Experts of a small language model.
Size: vocabulary 8192, 62.6M parameters.
Training: a variant of Adam for the experts, 349M tokens, 5329 steps.
Below are experts of layer 8 (counted from 0) of a mixture-of-experts language model. Rows are named router (the router's row for the expert), gate (a neuron's input weights, with its number), up (a neuron's input weights, with its number) and show model dimensions 96-191. Each number is 500 + 50 x the weight over its row's rms, rounded and kept within 0 to 999. Numbers have three digits each.
After each expert's rows: "mostly gets" lists some tokens that are sent to it at least half of the time. This comes from a sample of Wikipedia text that the model never trained on.

# expert 12
router:508556537478430463434509519562485513523523540519490543389429546451437521548503575466483508508484466547539443582509505401491488575571519426572504570487541549513511462566574521359537448490472486481527461453559484416463571523478440533581527729447514460529567477494475565498512522436544407528
gate0:466391472614464437490405502419535578462417475452508517544459490522489594421528518522509554491453454525488555531552470499447485503432437554442523485497544643526513503549512441504464526504433577372612502491519492471520478485616531509457545488475451490587449565516633524477501512495517499576
up0:534471532459456545489558466497529487518494519507499504463518567546458534512540546476582545521516532559470440529481493514485520470510572517494591472577485480511506516509455543504550565471576490479576375497539491401518508375547458548553575537588484443512434581533554612530479434513433575533
gate1:373540499503613568435483478577621559547459462501507534525526529468474512443557460532534447605552545488516512513432447440502462485555618614456417478534376512518480444455495518470574540428478552518485470469546429457562545513476506524551554533511432482512519490471482556489515494535427499499
up1:521504503503575550515511524494578391456468485427548462533516543509549464452476450395571575449481497504498501559522552499507566477422482476467480472514477591503418562519434518517369549530579518403554484555532488430555538519595456420511446519507598521521539460549534480448525454551464459498
gate2:507509572404617471474539488542546467420477594554493559526528475577456311548571472545601510466441519537543460513501465521548457500452522472469412520506471545464442461594458516476553511428515488433473441576525524536476554541382535614514541501637549458421516478507473391408442498509572472599
up2:551439464429549458452497492497476557579484475412409491582394508478524466568598541503524473475577556516581405474457449543582432570509480556484420504518461473492529441524465569491540510454509514491530537482543484500538395577498555431496538522580488516498428521474575460523405444429476529536
gate3:473460558527573491467449527473547381546452482486548531506476431501448527481538494511485488489544363395494394610503516516472516587548439496544500575436576514526534606494488424487452595481429502537551475508446585511579597515535437520465523529539530434542583512541471606442653419480527528457
up3:425598448469461515458476585498529525564443479480502490544548428459473501616467569578509611559639413467515543585569458476599461560548551514532443606459448417517405571552462495526525527497494473517515364538545475498514493488505533526503549484391518465474565459577543522441540529508512565474
gate4:425528456449499468588492372480498445590559422551431401461482537518491470519422427466532471492463524585458464506484553463453528414558485459577457469522531585424517519517474540495451461501465429412618548430454508522479500558463422558523506529453577526514539521522516481453396536466498490432
up4:560480500524427508436532489524530469474477450507511454537512445457515517499457459488421448534449453501552458410417501447427456456482473512509515474540566522550581434526563506486419590436525525511483493463494560462547561407472471538540505447524516581511540451446426670564538428500432541457
mostly gets: " that", " said", " wrote", " stated", " described", " how"

# expert 21
router:456503482523438515455506547522538535487540506525469571497447535541475493498546541467463513511439533554520468582488515381457489355585507420508461565552540548521492511561456514416479520550430427453472490550564496466515487562497486461562531603489559461552597459442452501448426531472533495535
gate0:555404432564468532489572483460548560455477541505531594488412504479571506535620586478456575504491496513512530437466501540437559480467612487477436500500485585595567467400548512493470489557435606584399388576429460488540495536547499530462509474466525470395471426433571483561435515503465425507
up0:588529410495459465516367536574473455496431552480418483403491481459527563463421405474581565531505500476384480433553523460549551558429517468488477475407512503467499482508492466540420463458450422567446559593503657500411460439500442490530561531556507481515464565506442505479473552452491469503
gate1:378501431525452459471535470517433455575488525478465603486391493512565544518405480507436514479483528436446575425620581508562622588469461508531510478466499460576491445566442474526497508517592488506527400427469549437459413524451475428624522566539488556473469594496510433456473542509516531440
up1:575516430587513463530555500534520457482510565511546604528459566576610369483479462429495498531522490561490549447544534446538601596495527514547564499462435508609529459509522501509489500558566490474508448529434444525642484469519479486512477595513440462478429526572530542495568517486487421575
gate2:459498509499504413566554519502513453542494446427537475418526471550579495465506559492467442484520548541339480416526464515519432456557504421536564509472512518432513466513495480562603468505594471442459525473506492529485498503521554480471508405490486468509420477564466576509470471495550461461
up2:479479487550456548562551530405548462517469425416517520395463440501515437486537529485447556494495527492473425520459437417488456485517485436475491398477443574431439517616549507515537332614417557503455505535517464516495594436443525532521464457546456460537503517532524433515384450449541417522
gate3:502402562438490541538604401427514506582586495495485523489595489537513558595494432533530524498469530487549501526533506575587512495482543412476492484432549504490591502512491439506434573496506527448604496424474453441507523442539656478535460488502514497504437427507430546440441433453581517445
up3:507453470495609422430433580505559491502506469507504460451508440537567482468481482473470526556508470576527461499517493545524481462537423515604558557466573510594491547407542493486547489467355443530480517497433551568495484518543480432479501524415491527580512488562445524600579460496492453534
gate4:494475461489516487434518561597496459486492552504478494494561508463564438457540584539477474499582500524487416457505543570460485437422451527558514501484526414559526478586447440478448478540501472489465572465448467437537463458546502506453484490597435523522474547507433508461446374501472503444
up4:502482429554563590563551519483415487485407475578551433491558466536447461545500491463427507433495559624487487465510474626485461445508533535528506441514496459495456469481530431439443612576507552556489490519542570449564533485503480440480566419440524561515496561502504434522527418462514490433
mostly gets: " mot", " Insecta", " Pld", " Candidate", " Title", " invent"

# expert 0
router:486502501535480538432418499524514484449510514509492566504527410581527475618515558465508485476518535448591456490453557408578514522478551436534429582500502547487479466543565481320517354517471471452438506469516446444441564535508473539546481563547415424539603466505512532453482555467546474520
gate0:545492552534384395484429475562568619523494495595539594503493569451535558547397608549503541504363517628445498536524458493457434511512475510469511421533548435506551439535622557475464462481504467500524629451538544533519402527465491501419553530598524561479514527524518465470454530451413520455
up0:500512496386475505475562563491446586380560536505490571414436483526456492518497544455480615443418492540449474534398490457398588481534553552472516487518504524559452446488515450499423458512544501587492499513475535498508532442481540531479548476518515635508508529446453415452510547490540546527
gate1:580488487533511555434514513523538455484472611469553439384531509523505605540499408567560597463504489488533589566520485438503535469464495544518512478533540549484517537516532510434553564532518643465478418571511559558508541481495588583429481569420485589555538402495467561554492479443444498519
up1:433524533581528475522576468563447517529536571544466553507477534569521540416594435455578493451503507464458502472481511566560538487492559529516474596462460520496495609441430449505492578452453615486407462457528481570471479486442548520420510498564442580438517350473510518482504510519512514507
gate2:579482547588394518651507504523580462563521605416447490467553475460380478555484546405583528464569504531571512456473509599608549481500504466509535566527514531540542505482511495464541508499539543499478490473500533460484548572516577476502543525478431388441475363442538519603543525491422566511
up2:542502430470534526510614460477424451497541416562467612450489432497423471490528516451491455500489550491522492508537573464428463479456497526445541498397475462469446516523429474557518560484479464426498541455551603467488485466483540502543545438485470475447452571505428512477515521392478464394
gate3:472494548509530513510428459488533539517511476501581423559514399594533512508576522480549416517460577517521486556519440510573514510581444508529491423437534568457474469556544450474555536538498500393458463549523402550486476576477542500545441532548604480488467518626467529402457522587426508512
up3:518528487498562463464524451491430508494504424401482537564391431537493517445514502410488502490480457579491434459447453535561484455505506454459502552513456512590564466543472506437520503553360516478500493536477472450496423468426467466438491478540463439419397527487509417587509547589410466476
gate4:502472457564462537511537523445448471537523591439574514414511523551500493399509480519464548470569519517500479463475486571518531470422506480534473499508530427511539543525497462553464494396600519510399485420535621518569489490412486533560392433468537555375471558409517516464450479488509465473
up4:505486429564463504541490557432398437511540452485588567586560502450508594508470536528447512454489505457526468480413541468476528469548498400450502546471531414451540505512401617529485536590547426456453550490458503485460471399514520555532488472425524428503550405471440488447527405519435554468
mostly gets: " During", " following", " spent", "During", " throughout", " during"

# expert 9
router:542566463543457442363535553544518456532514534554493503371528613500446558513621561434547573428450486534465409523500512399516541475535567485518422539486473562453518484569507509358557519505481482468531488455564471515442512564370527543531469535492482393523580365468486508415555481498478476462
gate0:485501506492465429568499530492512452369529477444502532579514548498457470542563502430573464483525539509536515533416537497590409479513564455608482501501425512523486524504563357470510430594567580496516522514497552497519580366534540477442417556488409437527472436506492399477555538535580515499
up0:448500528527395427522515518512408536412441547460420407578434508431396432440538543510550504452490433440445510511530570449571591446499512418539603527459496462523592482532482510496529460552516511468659421498528494429592556451504443479477568468592501493508459504446452490537492469492530515480
gate1:508517549408418488521529528539594502413499631548462585617514571529441481576428492494435538470564485513559493505408557478566512568484559444511474455459542533496441476485454431498515450528559519489478494473575523501463596534480547516556492527531480467537427484472495518460501480532517523501
up1:436464433487545510509490500512480470509500479538527487635387532462484516492517586478536390455576560543511491494506557597646560490453501595549445431424481534462541504518554501515473495469523495456606430443458530341510432369503489503520492542486491484495454533529503516501462472515458513498
gate2:419448499501554519505550554525566528503513455346427521514467565571616548556592555534459498501473495570481465521495454460387472464464505565428515501519428510499447503542540538466479487549523563532470556546510528453463527574470501513454499607518493501550559560522436499467603527407531435581
up2:604510513384486494507432513484511542628466499545584557572366430440462551484470446609433523582475510449457526488471516550497504481488461527497392528493497437531458503507452459454602499499424530344428465553425516487531504542416460478604441551535533499485502494485490479505490429597440473399
gate3:452529442485464482472421607453496446516523438496497475490414527449450492422622467467456484503526437509402541494466544494579440526515458563441563475546581572532501528526496464441494494478495474477462424488569520500525530453508439492575441439559552492542559507484458548501483448545546521406
up3:553550392464459509489515396463536482578555477536455563509469494574645520564410448471454478500570481487538507515462530510521544536544583476497475477617454543514438525517501471486548527531486476517541489464493545483537570455493450623458632557464428467405461491587501546589442518505406469565
gate4:548493390496515499496442500565627508483535491485463482581562438434490503521574488464535560500459542449459462523490494531440516506437511494386465585502483550504458460485396446483512407587447499626462472483501486439507530622521514511492446490609516590497566466512528543524529444461435460526
up4:547439503501551429607499422462470453416493463504525479543570437531553488562429584452539464490525586435513502474533446480606553585483563539519535522490535488472566523393513453525469457475493497458515448474393499478588456457536473514478610562486528412539504438595554612533510439494497507487
mostly gets: " dec", " div", " investigation", " divided", " related", " repe"

# expert 2
router:456561535468474518475559524589519509534527541547441523500487545516371501467560496403494501391454450502485439618524589447535574361510492411546477497583541520535542433477530502393461446459452499474482452462530483448512499531531510532529459531479465492520508489508502494470484537546570512447
gate0:410533458460508436568493520481490489397482544479514424465491527541494487501476468512559495548479404480390463452456466523488549558578487510535629489508639502480529556493466523505543530443439426470499471520639479418482550540517565509494528506612518411475568452480476466492576500479517543478
up0:551530469481408448469509486546491431456513420547563506499501459499487503493528524431530534495502548467576525515467400558554487458472486524469474469463514611492506456467535407480386499464516382418490427549543562585561561550485525421415390502501498502486536569511520517476536485537440590560
gate1:520600573523431482489435538495496537554570621499527497466467491555507502534537492550480558487424405518505524544513475419522584514575567578484547495576553499548535653409457439477390488517551523475529445436488513522419491594479581532440432501441536587499497534465488467573502438521489453559
up1:496484419562513510541459568509476402463485534475572512563473424493447444471624517488502563576518496542499563406483482486553415473403492450562505580515589346545534551473575566488555539488523604528516440495399493507448473553521466501485417433584487566593505552432532532483515537516525487542
gate2:532464566517453444507542475524590532501515523488420478506606565544568479540473524468538427507491603563503458509499508513537454479564573495439557522556549447458396531573554566487429482523550474537459522489542374489407489525413524567475397542476537436417584510532472516450523545436431520428
up2:503528582535521484450475528590474526626440462559506610430525593476538544496508398489385441503517526597453465541498524424495444521521506575579481515407407534514504497552491554555482510575477529560527487551409454451523613505552526525608543496442466487643529455522449458488527531579522405543
gate3:487505520514499485485437481520539517545486575522542540436404545482522491515489545513484521429496513419477429543515488478452507498604488480497573529530438496515468577500396553447392452574504448499454530529467567415460524486491487536495494572441414491494557440468448559484482513478394562572
up3:529466505557575425580517533498422392452497479446519373533489457500529552526437402379519520562499510569565545531425430425488532484449512487461473418438511462496518448565513510457614520468527450527506495413551405486513561416465497495512497488568507483412503516487448497552548505534487444468
gate4:508488486499454461443500547525399466516573566577443524485450536433477532530519463435503478447469476506468465453552337486442498416452528513568457515518506473522562561492459541395544560404539425520548450502423458486493444496557452528447513490572591495479524476492543535457535474526405508492
up4:485557590533469560538470589492533441464538443572485537483540524493513473421517516555602427550433476513485567514473557554590479492499513556399449570391497533569656453442505495551478380437496513529556513369523423466461512496493534454549555529559554457426520465589497494499480545454502478502
mostly gets: " Re", " Will", "Re", " Matt", " did", " Richard"

# expert 25
router:481533465530418575502443533595485449553532537522458545424512501520519511505576519450517561419474524497513331618525610500483524500504534469528460540632578550533486591452518513355490466542523535540471494446476451409484498573516482601557509575501497471531443463468484553528448495498500471481
gate0:527448548475546539457595544447649534493412521513500534473414431437548526465498573497465589397459482491465502496517424434481465427487543416559485478473505510600528527448468497511530558432461453518448412479559503463571528471562473557598534479502489484544502436563469465492481506479538500384
up0:465540525492574525508470508472460622563468539527578544442471527492491547452557507441450504450565484538624445457613489484511506543553488491477519453513547499437499489354450454536435484527450514495562506568467511503464511428485456473433401461398566517533556544484489370434483427450472517446
gate1:484499520548426511483470505504430530409444490478476505455512516492568400522460451417535377535540490554587426507564552500508453542447484478461513512449519518509491446439443500449467444518546470571462537545478391523585517487545542490537419570451460471478556469536510421545507450504510467444
up1:434574477532471506485521546558447510529539452473515465479509509446519573570481515413471481534468444505526436478518513511470490403513439369484501457432559504455522489418435478469481533480466450392458502620479541379529551462443554583580395557501500448447491471476497478524524459469598476437
gate2:471482515449514590453554465415422531442510478528436451470489444463448401462433552451546578472466528589504526485528391488486560516495480569509427415540434532544426548480531467466459396396510547588497510509565521585567569572494466510552540531465521409525499488451537433412540462520567425514
up2:525482500568496458557557449447489513492334489535482619487539453451494496520510476522491467524468570460538508449430460546479441506488520512550575500491565556509477552378449541487523586480412520488428491530508429470432613457495567560559504461489509468464532517475541430588594563501521650444
gate3:548571521493425408497470566590522454584495498481495487478421542486453585588562512554455567618583503531462462521535579508418447465572411511392533539490491502495514526496607552441542528506564496396545582513452507447468566468545543557546508513517445498500496448463465433570561475507550607494
up3:487449541582412557476511357530523464469539436574455404427559622470529395416436496534525493527513543528526503517425488538410552526482493515544532493574541535561488441476536498507495447519583467511487522542512492508527573459552556520580545517453424479631469542508565451578481475456504466508
gate4:436458462484559416520495549488502452534430519541549488566468524522388543580450506578572510538423465546435565496560554527535499479466380492570448541480438504502581499540502499481501493499508541451493552547447553492525556469398413485539513414486442562567482388431565610511585382577476529505
up4:465481576397518539516531614536467531567489518559529472497483550435415499566505543447455432492462413513477581500567543514488484518463480482450536481464434515471602502567496482459583611504503421507549557500519465465524509511557338504494509519518513595447439527479528606438480450636528554510
mostly gets: " million", " 184", " Brad", " 185", " Dun", " 180"

# expert 18
router:505483531462398475455497555603506566519478592471511529481497472534511556577557455438504518508532499552463460591483535511556544589416484518560426511510507557511557570463535550373499495578475440521526522503531476486527502580433485538582505603498492422604670566472475499473474558503467467540
gate0:471557466494558554570429481504452553526559467540511553521491522486467468419420566592483425398471548475457467481533545549506442561503508474510521469500490531519441488567499463493553510528581473478494400437469524434512512602497496523590426580465529469513531443495361514470413519453493493497
up0:552467503457601533587541493528484535512542494535511554605454556486593619503448521559394536534503450434443515518507516541502481508455488502397487545570536407516495459558517509541597545500509506504513455455525577474561393545526397534570547537466422530506446510525470467435454391532480568425
gate1:539501534457486375594542516468515538577555459532471550525456607454513393420513491428337516436525506551439511433542569469558450491528555552546551506556533530547419561402574486500511519458576579503488478465565505458449485466529429470562476466501486437518520422445586520403492514490451482519
up1:486488548496447439574620458495533465498523390525493423520512526539556534398469395490522399510512528560602534531478512585487539521565458535504564488514529501498511480496442571463463489540397427420522506439499465508551442620443592490534568548502542520459520518565526454490445517589535468496
gate2:540449530581473486557494489522539528562415507481538502486493542545509474472511481533565552453550517555454516489483509554504476456475547538497615479459585453508487554464453497498591511554427444387605535568469609524488398488548471519525491476455467579391556426408489460491482579469544438514
up2:424500533526509443470420412614517494486475449461502538591524479494476565429483477590483472518558444469458536531444513495467468552537423518506546601486447540458521516544513532539442474509495496526509479502602526520469467457394442398484543412532408477412448469523489481460679403571534628498
gate3:481519543455543624412498522566495495510536494550539526421489544520525520462602466486501434516549497531433565537519459498493503445470555484496509510484506479402458461571482483448448531474467514503408508524526486496548520530454507520492576526432392486504479469451505469547459499589513553546
up3:507506561434476405543528441498494499483511472436495574597465512488528509520408430451486507502479639535555547474564558505509512513513506469510509457528588496588568493403603483540475522460497541560554483419518495485429471553446538468586434628598549540566525565566477490426589538505541402422
gate4:514488422468587483563478498545503460612433508490342478584469504511514524461510512451506503579514426551478522588484468534582490535563459481465576577563498585418398442488495386490484548504425508531473545470508428453546482473495537478584578443471449525495622464429488547487540513522381570539
up4:506488344521488515472580603613499538474456422493428488565574552462493504431468562487476496490508494521530535544539424458495502468392425488487520526393509514618541553605420607477537476487510489540538458546520557543476615563509401459546522524479549450523481538456508428533511530546603452483
mostly gets: " being", " had", "si", " having", " likely", "enti"

# expert 23
router:475399450568431563468470573488488564536514509552436520527470519504512506515555489489510469462473434492525458543543586387505547670492571449525452513468527536487498568486507500356513412494497454437502521523569504524505498561478477468528485500498449467543569511422582507461500637478525491454
gate0:532531489525550401466491503483568526477512546597415531489453485482524492557391552484516500460526576539413530391480486511562523434408503512532534470572489508534574535412574483480547459491491532550470538548411455512470427491494558444515481467490556428463581591573462480480492504485489482505
up0:523530466437450575547505496554441442553466569569473349504493456475565447472540546525458601519462396540502526568602460551455503523568509441566521484468528544526494460511416521480517458472508552558505495517523538457570514492477458542555526523556449489501469448465491410448473566493494446522
gate1:487415516557467563458488408519432423547526527451471460474508477450510507564546541537499610534446503465473534580463521439540457500532523467537474548517413551428561522570497602532479544488504546549459533526506550596502546494445425530405523504517482499576441506483609665470558455508565494534
up1:500459470458567415555463519578475530506450477565467551448505510536515550449574588450503438437455430501497538503510467536503489516545453526523388586482493341520585518523558515481392482498536509574505449449503506540510655538503517485415536534497459490524501584496489444490562472484570490555
gate2:496528551487526494462478528537450569385444504504545471534557607501519430480489472552458466522540449547464401538578566477560466412455547439537490452508540465555499541526468436507492447532566445488579489517567559512548404557456459466496554495525524475575511443434459457619488576503557461474
up2:534544519388482503587438459491437523482554471444566480449511548473485535507521457457447386455505550483484347551569556511577574523537509511523502445502550536478458554435448402478476487465498535470554459502588579466524438610496447530485493493576507484471539483492547466497575430458451402402
gate3:498549445433432484518547498439479476570572467477486500460492585445452418463421468393630473499470460422522464424520432523536502501512577523559534496593538560506544497405476550474631472448472578567453551460498495530410522483482546479453489510575473516494447479579474532452588476472473483417
up3:483459503634570513470530544515493420513521543517394493541518623520545457470583522572467560564557579595527543484511465518530512490445462605507461440504521511516550477537498498494381567484537427458494548572477431572598441574556434431475491486508503539480548407508487501595466574352474472468
gate4:598477452480521515442523534525458609479492560463486618513473450434470460472510522540568535467561480466588460517579512518520579461458590525431484553425526648476552442468477472530615516457480467509586537507518420482474464556504560486414583490579442505493452498497518480486468579428453384488
up4:517446525411520524494531533597477599516444441519546413570558526355502492410525462548575494516523537582596512475627556570422588525516448487516500542522519513391518521566438468509446513503509430467479550510429527620525491453502434460577570522531549497498493529442446451459513450455575462459
mostly gets: " Kar", " Kan", " Sat", " Khan", " Kam", " Sri"

# expert 17
router:474542502520445560506533502626482515481529572554551525400453555503520493533484533482487478447450566460489394557530499483589552591505526482507506550518528491466487511604603495361441413578458501514477461494503516480528488498418521644548435668530527455548491432492462517440482564410496438570
gate0:548543439437652537519494587491538470476405523505536561483613651515536485480504540488570498465493552448474461498466530478451492523484475454414546508443474508441516461579551462498516486462490384498513538391464487504593562525495473527507515472585480462579618476477443488498556521421501525430
up0:564448519561415500473489525576536483459514481468527550477528438402493486564471547504515499505508459442497527449509604510516429477464480461542500509408558509533436464514490532520537415543436476448431584465508617517521428446486476554464502423515503484538461500489522507569480483589457474506
gate1:499387533479501450565460537466531552545388488518522531570469422518530532463462432483493511586525567531433443451567476368394522498497520508509545473400533468474486495523447606462460558537524462481546567492476525507531530488504572507634477552462527489460457494493522441552561671495482485537
up1:510532482477616543576492551461436602469516484542467444563360491459463484447529561559465494436515482513459501576547602445611402516527454507528551554454607503567486516499544536447476444421519560518466607487561515440516462478543424493502432529490483468536497487341465521515564430576445518508
gate2:464507551536483530531537558505516505552505491501563476479400477453473544554521476445556483570489493504604493362526540523536514378490475544411582554469534484451505543526481467512432410514439450486470453679498496503500471457521525455586539580485511479512461367478519615624427408512433527494
up2:410422491450496468494535348515524524457489519489482495642566507500522515506575477546593426540517513500600596503574444484451476551505547458482521603408560593562580544457494465529496504475476481421525502529510534522517501491423626530679417517460534547570463436476504506431509419462500479440
gate3:483513576536487479416490561561506566559485533552502461580480563436531503651457558533503543555584489563455507556539391461432369521428497608536490420551505557474458512524538478455488487529469517553535466465501467533476436480469600479439571396465469594556492565511435508491466437515483548484
up3:552429447460500556565507495512429490480522445539571460540502556642550559552562491393429415537476506523520543509478436499484474563533431579446450510515487426564557523455530519460531438430353529456430522502558520479529506451590422434450444552506598473494577560421549488529450524527447385523
gate4:479544568450447473531546593556468490486550573456625463599450470419452587514535473508521479434442455488450547476472532431579461502472554535477490608439459435494571489491470608473470451469518541559445487475553497480494476556568494564513482510525440560492548507546458545570481426558475543515
up4:541542459462384506549474524530526427516492461421518475400484437466560443639544480482504474554434579424492487542533524492467523531375471472434454584567479497419454418446539466549393404606497482504589490492496427513471485522488610577525467567556520577401513448539506570481530473531484484541
mostly gets: " ill", " vocals", "Gls", " infl", " virt", " Arthropoda"

# expert 27
router:543593458473470543493468582568502518552475513568486501446428532509470519553538514539467464471489514437514440594478553493541523446561568510535476524506552477516464558453526475336541482522438469513488560507589515437578599549438469558530488635502438406485570492463509541424521574476549458567
gate0:578649443398489444520495535527465544525543479544519572553475534417519570557596553502421457445462457439537477446517528524488514522561483546543548539448456565388572467505537536454479498472499454540528540499481551521565497585482506530475474497559427472491491560512471484526478525523520359581
up0:536435530532446524595465496501573429526588513473487424537461664430523468435459484524576558610511522520518557446469548521529612498488592459456510488608544459487586460469549480517592471459418553530542492545506486430514482412546420529536488496510584578490430563476516496521498427502480484583
gate1:487476514430548522467476519524487447341390478534612438441490519501431525522535486545572458432467467523510472435440483527579596527529614573611444568547590482498482437546527559504501526506442505499570484541436580528498439487439564496457484509618527584549452578483505439488570538420495473497
up1:514511473525528541497517471531433504523504464443402536458418470464522504530492493496454466560579536595462508539536475406575487474526468458448494569564436455455433473580561504552527588599429469529522544449423489515526400441584396528537501426478526532503545547531502480532396382573536460516
gate2:404432487497483405485431504516513463499595525609448432501402487458503477431481410482556544547488478542515480428508528533526566446463577549527526426469501476505467468567582507427557486447436458547516527511428472461497471495471531392384588443431511532530497452505558503571505465489498549452
up2:480475493564561455546475505468547412450599514577505512572458548576498475511500496452408438433516550518471493437529454552588492428533466544488519509439536418502513616526532590528520480472474586527484485500526592403501569544500410498476450475538572436495600525468597447562436526535493493513
gate3:498573543451589522530592555447508522541502523418475440485568492499578571529444510523603511494432491409456538518581583500464522428495507473489523544570497523507542494495431344473420556548485446498514540521483515504562519496471465521617538449529429501484359429588537465445485461554405554423
up3:522530506439474475457475520460485588574503550531508526460591466502543516427556506516450577566485545451490611516502560503487533483464537502506573497454543514478561528530469447494454526510531437510501494425449534536456500494407503466481475554564536549509529498509401514542582605489553435540
gate4:505510495490493460544462593477528542565472502537428588394491503429519448532436421407551614474438533500519489510669537560407583592519443500464546503520503489587493462609451478513553486598401505600509508509470410537535504460476419473518580593502525466478542527554456496514533513476508580428
up4:578553509522546487490517517545522512557467481386497412469534615488432464535516438478496486576473537616421397529500513502515489540553478598478507562472480455540476443538495523502503566593468482548509516542420508525592428478599453467497506503570563500489489407509504421569562534525507530462
mostly gets: " river", " village", " mountain", " census", " highway", "Population"

# expert 20
router:483512531549430576386527529547582529566580529580538551460497487472496467478540549420507465567549524549518449538521583469454555501515523482457401573550451529530563483487601448390551510481479492472478517490511491441514550599404445571504536496451446465505542502445534584458460531488449461609
gate0:593543513482502439399480500443456397514458584438587589524481514502364486457409464539480533455504501513471524491547653478405485552470517436457425545516451406554494480482435433500509479484431621439522486478439512559551578510506434532511414524450577533457567503542522477416554480531594460523
up0:480556501561435449557529457529513502553433387394522492590419462462523441450502534432519506451503474484577471511474462477469558488530428539492431538488577559532506533457530570474412532532494456486432459509563532503423593500549580419526428407409462561497536414545496435565487557522444390432
gate1:558471521505524499482476479526529555484376450425456518469438545629417534473485469537500446515506470432477620559511448383482496425417569454450490548562463528452431469504458537494457534490494505576523498473552587572544464460479470441580537485441490504523452484517383492496546415502554578526
up1:628517530477533452484541485371537510505489565453601502488470617531447503523466458489485436555513591521539538511449530491443540510646394473459501550597534459530525545426500493502549548580498523527494500597460495560402543478436467537464442469519494547479488476542462481464545540464454551501
gate2:534549480511543519442500492447387503593580502491559567585550461506501531464623509393548501458455521400518474518497533500520522526519510607547521478543482570564532494454518550535476429516399570497576516496449491433405461463520532515487488447453516539507536548535488544378447451409583538538
up2:389450531546491457391566440450469473475453516510534546585502440453565533481400492563459581478432400492491529433576456443517515482456545490583536490544543466488536586506504521537535474429509472537494559550521550513545469481368485466576474545575522552438465410556441441517608482571490532542
gate3:569543430397524392499500520479474494476443583551546550489328508485546556471475542592474517476530463490438439519463507493485405454511595490509445527471416496437538571552493452520512499489546431516651528598424508414484490505464552439453519502427498558546643553435460397484459537556466444536
up3:660535475428462338583540466396464502572482535547548586471421526407440542529472486591480515521487510489558480541567557501491549421627539564552483424516507424476433515517481446502531463512519511520522474529452473500446573526515425455512446501479470516485567500474429426487501537545464449526
gate4:506519464540452504580503496451576443386492516542402549502622480425494544567462423510462459430511480471446555475447549507520530465567495560516505559437596500530523472492572518484531556515437386534375541414470533415478472511519583545560543506504406514574548396504442540479502553462510483449
up4:491439518511566409596470503450442441442531464556435466519434493549472481589479445536432575439597433561434427419479503452499595495456405538503523482421493488463581472556544421493613516548476578433499536515532604498536492511531484534485419549490494493459484490483490501558525537488483460499
mostly gets: " other", " one", " some", " only", " more", " most"

# expert 22
router:492492450525435419439479459632532536585548488539488534455497563497392519512493554451418493530478522535480487548520482453511508588541551435515452534588555511517472488540435482366503580570456508558527586454557488502547529564510582528517499549460455468513549425504455536440530477527469478466
gate0:471452555538555494433522469507490508518505428572485440608430511545516432517540503552485516510433492417502536522467513571487589518470596439471433522467411567528576500536571474505447470476496435496553467477593477547499479591489462424502482585613528450500471489540485581401420583473516438456
up0:499500546492530556504585458591510604567500463509488542384466439482595545473507640629408529471471544475463500590514557499448534501469571436504494469555462590478462497498539540532455483476548421504528553456441481462488514554424525484493442559513508529453508440513602487428409503518589543443
gate1:586492483498479486587426596541473450455396509533500534546547433574490493421477542486443397491537476425450457605429512513505525530497462452422472531563542507552550459548540532445477465559435558388513523593477436443562460618596437520466466496560581457448526406460555429457508509527480492495
up1:474482493561533521394530486457523529525499485560483553570503492395529528513504540500499498535603429549463545478565539599467458525428546517491476379490516510414542574564532547501484470469520491543469454526534471540475413526478537445565532474423445560519474402460418471508521467467527462444
gate2:456483460481572482486611534545562465457495459549478592535538525589542517513432413465514440440473520401461561470462515524580524581526528542554497577517432511436519464514421532449534455499451457593458480473526515535491468469567521479621485527528468537613508429562493493461545525526521523497
up2:439427560543513512569508402528541453427471526531530409502539552512494577455514513514442567534481527474575516568557457517508571485433358516588467453523438551576513480521493531518532516544435468529543447440460491583584441468587451464480515586478528465489599495493455525467461522558510494518
gate3:556504446533579494512535522503486505490483556464456463505443603418445489450522511539347621511500490556492467513517487552509496499512467503550484483515462493434457581505520525526538521556516448401473489487408593519455499513444558507485518491501429494559548487406475541401452471496563441623
up3:572439538536575470522471500567415517519469501514469480515427539487474520429524524548405465600497465493451464548514500501462491467432365520590467559522583535543473566511469534480517525572510419487541418557486584537471528578414517563517533435460413504567481547512480567503523482614430513509
gate4:492480509543548541539568515497408502452510568508551494551488501518502510606389468594461466493552467431407557561490494471447485410484470536548506482504581478514481544468569479499457452489559511489509599541498514518481548525481494513467486536448598457495599506455573470474507436426567465447
up4:479507521520455363451500543533559459501472467508520504484469527437529371473441423453616399454576434540507421503516519590425474500527620502505487486561497556492510496602485503427487490514482568491616495549511518517579467441593513546492484578513517469522517450493367448517492496461438409577
mostly gets: " Jean", " France", " secret", " Dar", " Brian", "è"